config = dict(
    n_layer=8,
    d_expert=64,
    moe_layers=[1, 2, 3, 4, 5, 6, 7],
    normalize_top_k=True,
    routed_scale=1.5,
    balance_bias=False,
    n_groups=4,
    vocab_size=50257,
    norm='rmsnorm',
    norm_eps=1e-06,
    optimizer='muon',
    lr=0.000908,
    train_tokens=557100000,
)
Below are experts of layer 2 (counted from 0) of a mixture-of-experts language model. Rows are named router (the router's row for the expert), down (a neuron's output weights, with its number) and show model dimensions 0-127. Each number is 500 + 25 x the weight over its row's rms, rounded and kept within 0 to 999. Numbers have three digits each.
Before each expert's rows: a language model's description of what the expert responds to. This comes from a sample of Wikipedia text that the model never trained on.

# expert 27
It responds to: Articles after prepositions. Articles and possessives after prepositions or verbs, especially "a" in "with a GPA/record", plus "at" before away venues and "attended".
router:473518464491485505512502491492502508477507494517496513511489459505488484477488460484513505540538507515491523473538533487471520513473500526498518499503505510511514478508515538486499508481448503501489503505487513502498490499501472514545487453491469489536493460496530465505479485504488492464513497491468487460505506519495490494549474513547449502519540513506492534516486481543519521493527
down0:494524511496516517471472489519539533504534508504432490474493512520514472519484480465446517508537525491510532437477483502514509509494542474484494505465497471492508498466537487539508464491472529515498491519509453487511509529472524475481503503477431505508519504446474521505496490494504487530469480500552468489504480443503516502469502548509471535541504479473508472487515523475498499490436
down1:474490508471527493517504494491494501507506519518503525494498495524498485518520493502475549488505530500501508514507505511506547503470494524513498504504517549465553521557465514475507522502543458473489526502495505485470508493539508506515545537480544546514500498524417481479527487495480458514484520517508500527486532510475496453521461488492463462502518522447505527557439500506491520523512
down2:495477485529495493538458494484549479503487438520482457488491530436528490511469493541504494515498489512505525533518507447467498505492500476570497506524469466477504487498558525467484541479506480453500536538508497522509518470451521500532524514477490491500485490534547479473556509504497506520540520453485483514504503516524493520495501476483474502497509466467461467481505516506472522505486
down3:535466501476492480473514470487513521519519522467473522513516492512525476478455504503499423489488463515495517504471484537525508465443507480494491537457548488523502476490485522546542481514533516506509503477492514479510537526499499534452533511533491477544525494535445473544511507493490495523501488481498505502483497439525505491526477497542497492493497524534519501526496495491504530523484
down4:515474469511528505494417483495477492522499474464519483492479516520497508506477497491538478543476485515512480446529491524465502570462519500461534486523457515566474507519493506517493449424538495519534512515527450503488496507528487493462487466493463471502502498502482478487524495541485529521499526489464519512484507511504483442519509477510508506444471495514509498483528502520523538527509
down5:512537491465528483482485490486522520470580508519534517483486488507505516511487503484477498541516516455499490477518523500485514511486488519529518493523477494516462453505500499454536517450479507488506490545504508467501485524489494504510478489452465501489517504499525513471485475496510472510501477506494520464495522530487476503496472498498482520517469519490483492439484497540514525519518
down6:487534553482476495477508508531486523504506517500540496478495485533503458504474466527525536504453481437460521515487492535528496486535552510534556461477489476513493489499468478568517495491476512459511481478495531456498490423467501497510514503506495485525499480518545545538480508536473488454492491504488514486515520513446465488469478508508473475514529508508499492508482519488487500514486
down7:505506524508508502480507472503509531497506485528501494424492512537505454529503556482494512515515471497500544560487478501449516486474508545504513492497463487501482524522516519481539518481490509465488495471529484450516464500516540492504487525478494526453487514486524429500537485464498481491466483540473514534466458526495459517449444504532503497525499519456521515503439478507458457475505
down8:479464494530508541504488531510509526522491484521506526522497489480478531504514509462512483525540472484506552487504542505525515478504534500501481491518508470482549478532501520491499465485499531512484499493491504494528486518514487474482524476488412510487509527521538480496477517487502531488560503508468525479473511486499474468558469477516510455501477488467502481514488516543468531506526
down9:469552564498526558496499479526494517544515489568514481489495500509517476506505460502450499494485501543518517489487518462506507501478503448499475502511529520484531486495503514547498503489518485513499470513495463447506516462479517522527492499497513525489519492485468485478453458485481498504491501539539485522542501507457481503505538508484485461483503479486440483490497500476528501461463
down10:542501477536465518499477504501490539511489487498513515503482535473500516477490517480502520562480498484499539466466530525491524515487523495532524530510463531536518484530515511507541479482489484509496478532455470474515482512551482473491478520495538461549529490489514501450486523496474513496466527500489493523442548521481484480486499535493487562514524500488509491453513484517517468509487
down11:513500513522526498512515484525498492518509514449457485481515480503541477497488520525535497503480527502538475524505468519531524495471508508507529471512451495554504471536510505477508521506514508502528509491498459479482467502500529522515508496523558503533503492500552453487480503498491529518487528496483551519446502509514498522512509495505520518540523461509517503520532490459530501497502
down12:541491501505495502491491464535493518470517521474534523519497528512512485523460500482494494507458545419540522552485515488513534475507493497483518510530459491502480474504486510526494505492501468461484526502447484479487537515502513498471535522473484547509530474497491499495517468476504464515480528453496547526444516524499548445499485484485506505515558513509492493563488504501486499526541
down13:489499486469497500466481510498506522551514497494482523466544527526500489496468504494509533538455541514517513495515518520528456490537502512498541483482491517514497513483508503496521514518465489503519542495469517456494512508507470484512506434508456514509521506493511490510504502489506526496513502515516480484462502489496507482464530511471463534534531521498536548488478495524520490523518
down14:457470522531511472526509541500505515444484546497489502511524503539446502539511476482463478506510508491481514500469525487523561474489525492466496489488448503473496498492485492528499502504505520530491508521541463484510524486496527463550526473495494513485508496552494514536511488523518498506470497464530512490485491461532518478482464520506520441487476529436512523578493503510486521522511
down15:466486490434502549504451499460503504512508476459522494485545492491513461499496526479511481513507498509493501500484493490507496491516474528518501459506512473470523468507497467553481517475524493481496483529493536458470488507527487496483538527516498451506523487495569490466513525497510519468464538553508480508509478491477483482508497536482471502518532491486498520514525474512551482485486

# expert 30
It responds to: Article in institution names. The word the inside institution and award names like Association for the Advancement, plus == section-heading markers.
router:512528497459533527499436478468512509472545525490487559467458542467487517494546488555511515505534518516485488457524504473528457507492495511497503503509496491506499502483528511477509541498482472552481506492478466445512501496516517513505475511503476521481531508495508512522477469537500488523511519501519517520525492503455512501529487438486525508500540516549527502454489460480517533499501
down0:463512527531513535536476524509542490509484517526497503554509470479483463511518510526500473473550502456510491541500555504469570482519501463496504524489519468447499489553497473477497538497495493544490496503510509516500515490559493564545488498500501502472521485522461460479497509501501531485499467536563469521552485531503519513492547489546509476519511537533506474499473525497510515521479
down1:516514507513488493532549511463496495499547477515491504500507494484489500532510537470548484490537495495503527487508503504497539514492520521493460505496496454509493486524474487471485515531557509495460488516549519514518500457523465461514482484491542508484544461499526492496501436568519468477563480517491502486461510473483461484518516484465477541513459518540451504503512509512496491510486
down2:482525503495497511483462496526490517495523549474491515490510500506483494508511508462539499475500477489447488473495475418489507503509508491501498452486464524475448495497512487482485466543491538499474533508511509512508515504505498470497532518511482460530540491514535527489473495521501503486449504499502497496488486509530486540514513537512465489503472513497500521522496531511526476555527
down3:460520537507552525479491484492494503513468479501467492531495494508471487482500511513498535492519539503472484505533502489517528501513488510516524555536499524504504466523465561490489521520510522487475454513507512546466523504505529543492485489493449471475480464536489454529475500521514507485519506492480485504526495488484514504467481531531475548469465475510501484504479505522502502531485
down4:510489517496448488465506549473497484478499456523487493517489514472472519495463448502530454483512525491526500516493544511483479479457516482459491541492488522489509461498506525521508531539523491489456505492446514498460518482481553468501515483475501479483507490430444527528521474517543502526497551516476523487513528466505510467450524494498500471532497494480512493545486517526524548512499
down5:477505552527492504545520495479505508472479461466492502515485477477482497517482559511482472527514462454509503506507539544511483470488506474477498492522535516466495480484519499508543531552520482508479502477490469514470476498511547456516511495497494453500478487447531494518540477474495491470514417439467508528472504498458481519448520500490497495457524471465440511539510502535455518457484
down6:519514487496484467517511507480547545520489517502488459519473489509483451527496505512536511501532474518512473494512532513490513496447473434462480555504458529500556477470540518487468516475512444470483511515495521479531518474459547491511515468447503480464464477462486504518495467467500511511467476477532521494497477493517469449443513486480485470470495547483511507547477500513503517527514
down7:516504491465501562529510528503578476511486542510501485523530502484472504507503513494527466464523476498466501529498486559491481487506497499539488559476538522496529486493459450514465472454518490514474482493478496468490481479497523507501499531523472430512471513502520480529472518469504519531486482481510516509525507505507540524471473449495502509504498496491494523490531508473525538482492
down8:524504492499497512494519505504551494478456501519553497519476531475497508491502549497486485565518517530546522494459484482470504494519463508536512505478475516522498473520509469486458450470516513505562479522494534482478503499552492472508521492498435467544539455564527481488484534462506508488470498537482520564504523535508486500504487481489500472516512546487512492459514475532511441492502
down9:540498514526499485512478540498491471461501518472516516463498562562493539486493476487447470507490535473530516487454499484474504499544522481474485449482513455482515510511449464545468472460504495471485485504456501423503494549531477524502526481557520506474477485502491478462495479488496528485493483547566527538478516507503487508470500491482485476495496508491483477527522525528511466517493
down10:486462481463498493496490490497466493491565473520517491481468478506536491523514489540543443495491478499537478509523478522486494491485544507513544488512474493506456527487463514481494509510473520519523516511528529530508481501502520494479485516504465501490493522456512506502525504499528454502508532506468526524492494509492520493502527463510480502492492542537496491531524509496489485515527
down11:505493492483528493497484496502498510502455500493465526489457536472475522471556478521486500465514520529513526532504506577456474524500493458506514491459494475501500495508487517525546504530452489510494543501496490540532474480499553496471478470522478512530471490453485510484484507559447537497486538495518503523518497463449523501499491452503494478507525469524471502480513514520549506540465
down12:473447478460486465507497508485513522468485516513505539486468477477512485465478496507506485508518503506529470482519522467565523529496496514561459495493490507511503500500514492470474491495530527466530501498478470481507482476474501472489516500487501481501533524524528489507519525501484494460504474521507519487510529558469500439508511474468491477455499510482529458476527505475472518528534
down13:505543485485532465569462508484498542485476489500508460500508515457460495533517476499435496528496466482487492497497504465502496465505489479485526477497534506518513495504510498511477519478531518483454487498521432494489514494527476504524500493521522459511497512484474509482463469507485499518509471507464485487495474559442442513499520501502559485501485475466541535524500510486548502495487
down14:517507489495513539513478501493506475488514442470509489519505490499478493475475515519473535567487521489525474417482508541493526513483492480495471517493486517501492529515515512517507509475512472542506481518483520500500522480484514453464491529524432500514485557520442484493488486492513501515511491470481477487482539543500530472475472496483485495499508540556503521477485519538498503505519
down15:539499489523448504480537519458531473465513486497513507521499466501489523577496511548480525538546544457515497483449506504513462422491498474533446498522483528483492528532510537529505523523494475485526493499516516495484496495540479523469518506503487503521496458505490516537482475547497502527527523489509475522470513487498528483460479501477517518463536513477511501496533508496418512512490

# expert 2
It responds to: Definite article the. The word the (sometimes this, each, a) mid-sentence after prepositions like of, in, to, before first, same, final, north.
router:529538480455530501512466483509504518483537513500502506471531515467536521557500497506493541457521518491516480520502512474502502543501526478498506485491509518521501536463510505563518513486496473511487505483510501482484509487489533510475497480523534468498479516518475525473548507473501523529444477497516498486504476545461491507512530504519499529494493518517453531483484481508506478503490
down0:518504460504508527521505485488536514537522571506524513519470475509535504507497504447532525526493508487456483479525472467513511493509521551447555523481480502489518519539523465476527512532498540495503539472528502534477461477498504494518483475548497477511507523518486506505495570540448487504454470518511504497499503500488480486493490512506491499468503523521540535467478461479546520501497
down1:532483497450498497482477489482514475501483444479483454481502501511514500496503464488479472510476491529498529528500455504455489490500526451527500539524471521510523507499451532518481511517505523486506524534488479548523517519465502495493554519471522497553467489494470511506510514563487535523502507493486488528541508505541518504502514480482532500490508487508483496476503541535466488546514
down2:517499483477439502551484513528508476458495515473472494472502504487464438555503486494473515479494486555504489536517495489512456521527444437515496512493521501497490541475485474499502455526527498502525458518543481498468525520493521488498468498524474575521499519508503503508501530518536490513530456550511497482508506537504517484526501488494456515511508479519475509488500489490507507566469
down3:503529511505527463543494498489489462500507487489488551532501488472537505495490491513479456455514556555503451511452503461476484502476512510505488490490519436497518450527497536526485511511456522484477519516528520506512483579477508469496464531503484545461465492478504478524490486472493529504530522494512507494543455518514529463484483514529505509539476513523474480484558471487489497488491
down4:467522545496511476517537505510491459509503470527508540535546501497489479520493486555512495477512489484507513485492499485487534491521518495508526512510487454479487482523536464522489528476485504491507503514511508507489522467475484523560470504484502454536501510463448508500506490495490464496498526467465499490500504492478491531511544470458491502483510458457519497532534478455485500501492
down5:499481454481528474463464494502500515508510468511539532516530472511512524427495500467531503481507488486509477520480505495566478517477489471475506484505482499497488533504506496525531479503513490485494495466487472505484500485495506561489517448525557465519500514500533485434518524471462505486495485495487524520465499504560582470474520510496508511480517575489473542510517490538452484541507
down6:511548526567486514459507538472481476538474479505493518562515455533535533501504478450530463500455518486522496499509544510532508480495477524474511519502497494470438464531490465483475468498505506454480507502477477514533520539472515485477501523529515519526520495457497518500501523494517469486498501498442492505505513519509484464464496449503526510452532497498517505488458482473525505519541
down7:518500522501463506514505487527511539527468498524485487498451494523557505482515511490481483512493489482458487523515482500466507498482516522504486492545509509502465507516481537523538473502462516497522495506465501480436512497462479494527481471520519463504521497454491491493514481485488490493464535513494502481532495499487465516497528469540511499502493531499504517507547514530510501459520
down8:503509520469507437507481530522432525513486511537504456516522520471525550511557522510519534507532480493504482494533476508497512495508525562530523509512507521556509513457511498447498474554516490537531527494561492527474504504496470526494480530489474475508479534474461532540488515499491486478501534498509488503496485509470490513474497475532487507485447517564497504478509498506481478469523
down9:488500520502499488542545504511490509529526506489546551498522499474485457533531484491483480462494510481535479485473507498513476534461539482504496491468493524480494467504515466494458496467528485462488493528478498463503496504519481497462511450518530498501524518536505514519486517521484477456456513452447516505487504513482514516471471534501511526537498494456580501464501482519500476482472
down10:489505462451460466500515469484519536518492532498540482496490521482517511499472534552464517516514502536527467497523489489512470505468499519458521500496497463528438530520515458516532485516510521483494495495514500472503536489476490494516481460547512479510494472527493480488528479526506520454521507469487510461488508466482508518532542522502485517486510485513485532485491513509510528514489
down11:483511524461485500503496524490508518518503519443513523475518535499529489508516509526515502495497492484503497466520496526451518492509481494489503543532459527505525515519544529543480501476460527498509515490506518474492511496508494474531455495508511474515469556499504522479487510533474483525499500442471464484498461475481528518463491503498472464494442481510504529482474489521489505535518
down12:554575501478515511501490514502482495496507497488490506471545463460499458562487495509493540503530456454452542491529494465475479522499524511497510488471458482490536516465480499495505446489495492585439471505529500548435449491486515524468454438517509510499450494465485474530522507528527485517440487463532494505478479473513509491501482532483489514514529502495498488503482515458487509524490
down13:507466539513507526531479528521516500496485474518508508498458484494488541511570514469531459486452476485495495504455507469497484517507501516514500463565489497482517514431509476493497487500503508503511520452463453480508471506519471491489541473493507534523462529551529487492486481426512478504481519513500512535530487480482487481506517500500494527542498502503488509513479496499505553446514
down14:503522468460513551529507518502488460510529490509489506469497498487487456476523489554460509504467491551464475488476504544506524515497521472521502553516518520496485501487508470503467499469476552482519503530531501506481485502481496516527515525493457507504531498507496498516486494525510520524496538555470504488559481464509492502475490467556517515483495520532504474507467524490520490540503
down15:544479475508547481465504531537502497515502535456455481514485476500491519529486471502484548510490468475516487539504494507469492488477517508486517520493447526433486506469449509536506500480471495526472508502489542532482504520522492494501504514489500508504516480472482518510505491475511464499464515495498530513484498474545492492567453461458519494508480474467478521545530529495500494532536